config.toml
hidden_size = 320
balance_bias = false
router_noise = 0.3
init_std_router = 0.0301
norm_eps = 1e-06
max_grad_norm = 2.0
dataset = "wikipedia_en"
Below are experts of layer 7 (counted from 0) of a mixture-of-experts language model. Rows are named router (the router's row for the expert), down (a neuron's output weights, with its number) and show model dimensions 64-127. Each number is 128 + 32 x the weight over its row's rms, rounded and kept within 0 to 255.
Before each expert's rows: a language model's description of what the expert responds to. This comes from a sample of Wikipedia text that the model never trained on.

# expert 0
What it handles: Word-internal joins, opening brackets
router [110 159 201 161 142 122 170 111 152 141  72 158 123  88  94 102 111 141  99 139  99 140 186 108 143  70 131  89 188  94 144 128  85 153 114 115 129 110 181  68 102 158 155  94 154  83 136  93 160  61 156 157 130 137 127 164  61  62 149 192 136 126 139  68]
down0 [148  95 147  98 130  59 125 120 110 166 138 126  92 154 161  76 138 199 117  77 105 102  93 140  96 136 174 127 156 163 175  96 128 179 159 124 137 109 182  90 124 143 107 184 173 183 106  79  60 136 153 166 175  91 110 109  80 156 115 105 157  78 130 109]
down1 [105 134 164 120 185 135 157 126 139  75  98 175 106 130 121 103 120  76 171  91 106 186 152 124 171 124 167  76  86 164 155 109 127 103 106 104 104 127 161 142 132 112 118 164 119  83 131 127  89 145  95 136 125 110 109 141 110  77 116 130  67 115 185 172]
down2 [140 143 113 173 127 130 167 151 141 181 153  81 137 142 114 121 157  85 193 131 151 151 157 145 156  94 163 102 125 129 129 109 145  98 150  99 120 133 173 174 226 109  85 121  72 113 128 130 105  86 172 162 145 164 128 135 104 133 112 132 130 144 128  59]
down3 [132 130 185 104  95 161 132 144 143 138 128 130 164  96 182 159 109 116 202 117 172 139 128 178 108  89 139 134 117 166 118 132 162 131 151 121 143 139 177 142  83  98  80 166 151 106 103 127 132 163 172 116 127  94 169 102 136 137  88 124 133 139 126 175]
down4 [138 101  54 118 120 168 133 125 116 124 105 107 188 160 167  98 149 143 109 129 133  57 140 149  70 112 152 133 150 114 105  94 126 104 144 116 153 142 135  94  79 161 176 119  62 159 155 113 170  92 171 188  77 141 149 124 125  93  80 159  70 137 148 119]
down5 [105 160 162 144  83  89 132 126 115  88  60 125 124 106 154 165 143 175  97 130 124 125 131  93 109  95 109 133  86 176 199 129 131 183 173 157 159 125 130  85 104  81 116 117  96 120 107 118  54 117 105 113 173 112  89 103 172  82 118  67 141 161  98 146]
down6 [135  83 122 191 125 122 146 119 106 130 117 119 125 145 132 148 169 161 109 120  95 141 121  96 138 103  77 139 123 126  76 139 124 151 161 104 125  80 155 150 139 189 109 185 192  97  90 136 165 125 149  90  67 122 108 159 147 150 121 188 127  94 139 119]
down7 [ 48  68 117  99 191 191 145 154  96 158 145 140 147 118 148 142 159 152 164 173 100 146  98  58 110 145 154  69 148 133 109 138 123 143 107 180 132 147 147 170 139 161 112  88 113 108 153 126 110 161 131 157 133 114 124 110 130 120  80 139  88 125  77 169]
down8 [172 152 155 184 150 124 127 157 179 142 120 123 139 128 133 100  99 137 153 123 113 129 120  97 146 131  79 129 150  94 138 156 130 157 104  93 101 112 194  98 145 130 105 163 124 164 116 189 217 168 100 173 119  69 147 124 194  99 101  55  78 125  51 168]
down9 [183 143  59 114 142 139  71  98 126 137 192 148 161 151 116  67 128 124 156 105  90 105 120 160  97 135 165 140 110 113 141 105 101 142 132  79 110  53  89  51 127 172 205 101 171 123 159 130  83  60 165  91 129 171 170 142  91  99 106 158 161  82 162 129]
down10 [125  55 124 219 119 145 102 112 228 102 183 111 163 141 100 111 129 147 141 158 202 119 127 133 121 113 190  99  95 160 174 127 109 145 147 120 140 146 116 166 161  74 194 132 129 141 222 140 136 144 128 150 191  86 150 112 123 138 133 142 142  94 143 143]
down11 [ 95 170 129 149 174 118 160 102 146  72 104 165 130 135 108 149 100 113 100 130  97 110 107 127 140  98 148 146 115 136 127 156 123 109  75 124 177 120 114 136 105 157 149 175 122 163 117 155 158 121  50  86 143 171 128 114  91  97 131 135  79 115 179  88]
down12 [147 115 171 159 157 117 126  99 158 124 158 104 137 167 135  96 129 140 144  49 118 137 120 141 165 161 135 156 169 112 135 126 104 123  70  90 228 139 144 107 121 170 114 188 141 108  68 139  99 144 113 122 111 139 151 107 154 159 176 146 110 214  92 144]
down13 [115  89 132 148 168 210 134 144 189 138 190 131 128 121 138 129 159 135 109 116 126 138 119 186 154  97 147 137 152 186 121 149  84 154 141  91 197 163 146 133  94  98 159 116 133 188 135 138  74 118 162 180  74 167 177 144 146 105  57  71 127  54 122 126]
down14 [114 148 139  99 168 116 116  73  99  94 115 123 132 139 139 239 113  61  93 129 108 119 135 104 159 125 187 128 145 138 176 137 130 117 138  98  86  70  92 106 111 124 122 112  79 163  80 172 113  82 107 162 124 111  65 155 116 188 109  77  88 145 104  86]
down15 [ 57 124  81 172 139  91 145 145 137 109 165  96  75 148 132  80 122 127 101 135 120  96 147  78 114 140 151 145 146 140 124  81 119 118 170 124 170 185  74 111 124 147 154 161 135 133 179 113 151 136  79  79 123 128 108  86 109 101 122 154 135 145 174 136]

# expert 4
What it handles: Narrative verbs and connectives
router [130 163 155 166 113 118 164 162 101  72 159 151 138 137 111 182 156 158 134 129 117 127 102 113 132 151 170 141 100  91 142 110 128 108 164  96 117 120 136 105 131  94 114 177  93 131 113 156 101 129 131 145 112 180 160 173 114 101  66 184 115 147 179 123]
down0 [123 111 132 126 110 123 109 118 128  75 135 146 126 109 130 142 119 161 107 135  76 141 107 148 134 201  94 106  76 144 122 144 112 105 153  60 129 105 147 131 170 129 146 116  86 161  66 132  80 140 136 117  88 128 158 114 133 135 115 171 133 177 195 162]
down1 [162 149 119 130 128  95 139  92 107 136 130 117 162 143 100 132 127 145 163 112 145 116 169 122 161 181  86  74 150 146 156 114 157 108 169  94 105 149 119 127 144 143  68 111 137 145 158 141 194 155 137 121  84  74 124 164 195 142 154 163 154  83 121  38]
down2 [145 137 156 155 122 132 152 160 158  96 139 147 122 166 128 135 109 114 118 177 122 148 106 127 145 176  73  75 195 167 110 126  61 148 157  39 119 147 107 128 151 113 147 148 158  34 107  84 108 139 123 169 119 111 164 169  85 116  83 106 134 115 162 163]
down3 [139  81 140  60  54 156 166 147 121 215 120 108  91 123 143 102 100 164  84 161 110 160 127 153 191 161 122  88 130 149  92 105 114 129 186 147  97 108  93 211 172 147 123 105 117 119 114 112  29 143  90 178 176 129 123 174 160 135 122 134 164  95 100 213]
down4 [176 148  58  91 108 149 109 138 143 107 160 155 130 124 160 128 115 139 130 192  92 109 148  53 148  93 167  84 183  85 108 166 187 141 150  63 141  91 141  88 122 132 105 104 170  66 120 140  92 175  97 146 151  95 123 160 127 126  90 114 101 118 120 156]
down5 [113 168 144 130 137 101 107 146 100  92 150 124 138 112  84 175 120 121  97 114  82 101 104 110  95 122 166 152 134 174 110 144 208 108  56 114  97 169  95  65  92  74 152  96 113 217 106 178 154 179 166  97 151  74 145  76 148 110  11 113  90 155 116 159]
down6 [132 144 180 133 101 140 142 144 153 196 136 103 155 145  78 139 145 103  42 156 152 131 107 147  77 119 109 115 136  91 159  75  91 184 128 129 116 108 158 152 182 117 141 110 112  96 121 162 169 147 113  78 132 114 171 133 119 106 158 120 134  76 126 202]
down7 [102  93 138 144 133 161  91  69 166 175  85 112  89 139 103 146  68 109 105 150 129  97 144 152 141 159  86 146 146 130 113 172  96 130 147 136 124  71 120  91 100 116  93 114 150 168 137 131 125 126 150 100 142 153 131 167 100 163 159  75 127 125 124 174]
down8 [149 109 117 100 143  81 157 123 129 165 234 130 179 176 123 125 110 149 143 130 115  87  76 151 135 145 141 135  75  88 111 112 117 119 124  83 143  98 133 157 142 104 146 113 129 120 101 126  78  99 138 141  87 104 133 162 164 101 145 122 164 153 110 135]
down9 [121 132 150 122 123 100 171  95  94  95  79 117  84 129 170 123 221 122 138 133 145 134  84 108 108 165 122 154 130 118 110 156 133 120  93 118  84 128 123 136 142 107  87 105 141 143 172 146 138  84 138 167  84 121 113 152 103 172 138 104 135 126 150 182]
down10 [165 150 106 201  87 136 154 121 122 151 134 104 108 114 118 120 116 180 153  90 194  89 125 115 108 100 117 123 124 145  98 122 144  83 138  62 158 154 140 151  97  87 123 152 123 130  86 157 127 128 148 115 170 131  90 165 144 102 209  63 108 162  43  94]
down11 [151 157 140 130 183 110 103 119 112 109 153 136 142 118 121 226  81  99 106 118 195 118 127 155 127  54 135 136 136 127 129  61 139 162  92 174 138 113 144  42 114 123 165 119  73 168 115 127 107 100 175 143 135 117 130 124 120 182 122  83 121 163 105 133]
down12 [133  90 145 125 100 120  96 120  64  49 162 142 123  77 165 164 112  64 121 195 174 139 104 136 143 115 116 153 156 148 129 111 172 106 117 128 183 136 149  98 129 122  90 139 153 120 134 113 167 173 106 104 106 157 132 127 116 123 185 136 118 158 143 171]
down13 [162 146 138  88  90 140 164  88 119 118 177 105 144 145 120 142 152 129 131 172 130  96 103 103 134 102  92 144 167 129 130 119  86 131  94  98 110  97  88 180 107 185 119 161 166 113 205 158  59 128  87 113 138  91 105 204  36 167 164 132 156 126 109 160]
down14 [103 129  93 110  94 111 126 159 139 147 190  36 112 114 110 126 160  64 195  55 133 183 138  53 136 108 128 123 109 142 115 127 192 103 119 153  94  81  82 125 132  89 145 102 146 118  80 186 100 164  88 101 158 142 176 168 137 136 151 181 174 167 119 104]
down15 [ 48 152 135 166 161 138 145 113 154  94  90 139 171 207  71 103  66 109 199 134 157 155  96 119 201 176  82 116 126  88 149 115 181 122  60 128 127 174  90  68 146 125 155 114  64  88  82 106 123 107  94  98 102 127 139 131 113 171 110 146 134 162 106 156]

# expert 5
What it handles: Place names, infobox fields
router [ 85 153  79 166 108 115 158  99 143  88 144 101  97 216 102 193 142  62 121  94 130 110 139 116 128  86  97 200  78 156 134 123 138 106 135 163  58 190  55  55 125 144 133  77 140 142 137 119 178 123 137 113 169 134 130  90 106 186 136 116 101  88 197 140]
down0 [159 149 118  76  68 145 130 153  71 154 138 149  92  97 117 132 181 129 113 135 119 139 164 151 145  93 135  75 173 136 107 126 137 123  92 156 129  83 146 139 128 139 161 105 153 189 132 122 167 156  72 123 133 152  88 158 101 169  73 137 151 158 125 179]
down1 [115 101 127 124  98 126 110 124 111 148 139 126 127  63  39 177 188 111 123 111 109  96  71 113 171 132 116  76 118  90 107 107 100 128  77 194 180 157 146  86 144 142 135 143 108  74 255 113 158 138 113 142 112 146 134 118 126 117 117 108 136  81 184 119]
down2 [ 79 128 144 133 159 172 132  62 131 151  96  45 101 101  83 134 168 128 100 148 132 112 125 168 141 109 143 131 123 169 108 112 113 100 119 182  76 110 120  57 129  80 133 189 143 134 156 182 102 160  98 119 141 146  79 136 133 124 122 111 182  71 148 120]
down3 [119 147 163  63 169 131 135 149 131 139 127 109 136 130 122 117 132  60  95 121  90 130 134 144 157 172 141 132 140 100  95 140  99 196  83 133  92 131 116 134 116 190 108 156 157 131  97 101 127  62 148 111 135  85 110 101 173 153 116 144 123 141 122 158]
down4 [150  97 147 142  93 103 148 133 107 129  99 108 129  93  78 100 116 181 131 134 145  71 132 155 106  99 106 129  98 103 109 194 147 125 162 158 100 139 158 120  70 154  80 106 192 134 161  74  57  93 208 101 153 140 105 162 140 169 113 154  74  98 181 159]
down5 [197 145 105 132 135  94 153 186 143 144 129 173 118 152 117 130  75 164 134 129 109 126 172 184  90  86 120 102 160 219  88 133 122  98 119 147 121 138 113  94 181 151 109 101 138 103  69  66 173 135 100 113 160 150 162 141 108 160 143  89 135  78 172 173]
down6 [108 100  62 111 101 122 108 149 132 129 196 116 102 121 122 124  51  68 177 166 143 109  77 142 123 115 130 113 100 186 168  92  19  91 105 129 106 172 119  69  90 152 102 148 120 180 137 146 114 113 136  92 158 172 140 129 102 125 127  54 102  67 181 125]
down7 [125  66 112  42 130 172  98 139 219 107 172 165 113 129 135 143 147 155 171 118 109 138 106 186 183  81 135 161  76 103 119 123 105 101 130 126 137 103 135 115  90 138 153  83 167  75  95 116 123 128  96 137 124 168 107 119 118 135 125 129 151 120 135 152]
down8 [115 149 117 167 104  73 145 110 106 174 137 177 197 146 159 125  93 137 151 153 111 109  79  62 120 152 171 153 139  73 101 108 125 166 111  93 159 104 126 100 119 140 175 144 139 104 165 169 122 154 129 166 112  96 116 145 168 133 119 111 109 105 125 146]
down9 [216  97 104  49 160 141 113 145  99 114  88 166  63 134 132 110 169 111 138  93  91 114 138 141 115 150 146 211 125 138 124 142 105  70 150 123  94  69 110 141 134 133  99 161 138 104 107  76  87 108 184 107 102 126 154 120 137 130 156 133 140 133 123 143]
down10 [152 100  92 136 130  92  77  57 115 161 135 105 101 110 169 108 114 185 104 151 129 105 142 140 159  78 136 164 110  61 103 131 136 130 114  84 103  90 116 105 176 142 111 136 126 102 152 169 114 107 211 104 140 102 109 154  79  62 139 156 114 117 126 129]
down11 [155 102 132 116 115  99 192 142 148  98 119 153 142 161 154 190 145  91 109  85 125 130 164 149  94 107 127 141 150 157 130 181 182 142  79 101 101  78 125  93 139 152 174 140  92 155 177 153 164 181 111 130 110 149 103  96 155 127 100  90 134  70 117 146]
down12 [136  87 104  49 165 164  81 124 110 156 147 151 185 144 150 111  69 121 150 150 127 166 132 139 137  76 158 178 182  98 105 141  53 113 153 106 142 141 194 165 119 103 105 182 113 110 159  81  94 181 104 124 168 114 158 175 146 126  99  76  83  82  81 123]
down13 [129 174 118 149  89 115 150 199 189 103 149 158  70  90 109 129 140 187 142 169  99 141 151 142  87 100 112  99 177 147 160 124 134 148 121 168 171 131  94 141 142 122 160  67  85 145  88 124  99 160 175 130 142 124 130 197 119 119 109 124  83 131 147 124]
down14 [163  93 162  91 125  49 117 121 160 130 142 161  74 132 192  92 172 131 106 115 110 155 179  97 161 150  69 148 104 155 167 108  92 155  99  78 122 148  74 140 151 212  84 146 117 174 206 137 161 125 170 141 157 144 147 122 150 190 112 147 191 155 136  86]
down15 [147 129 176 135 138 160 119 123 114 147 138 160 133 132 140 128 168 133 130  92 161 190 130 146  69 133 154 230 135 193 154 100  70 136 106 121 119  52 178  68 196 130 161 124 112 169  88  63 164 132 119 102 117  99 151 142 182 114 148 152  58 250 129 124]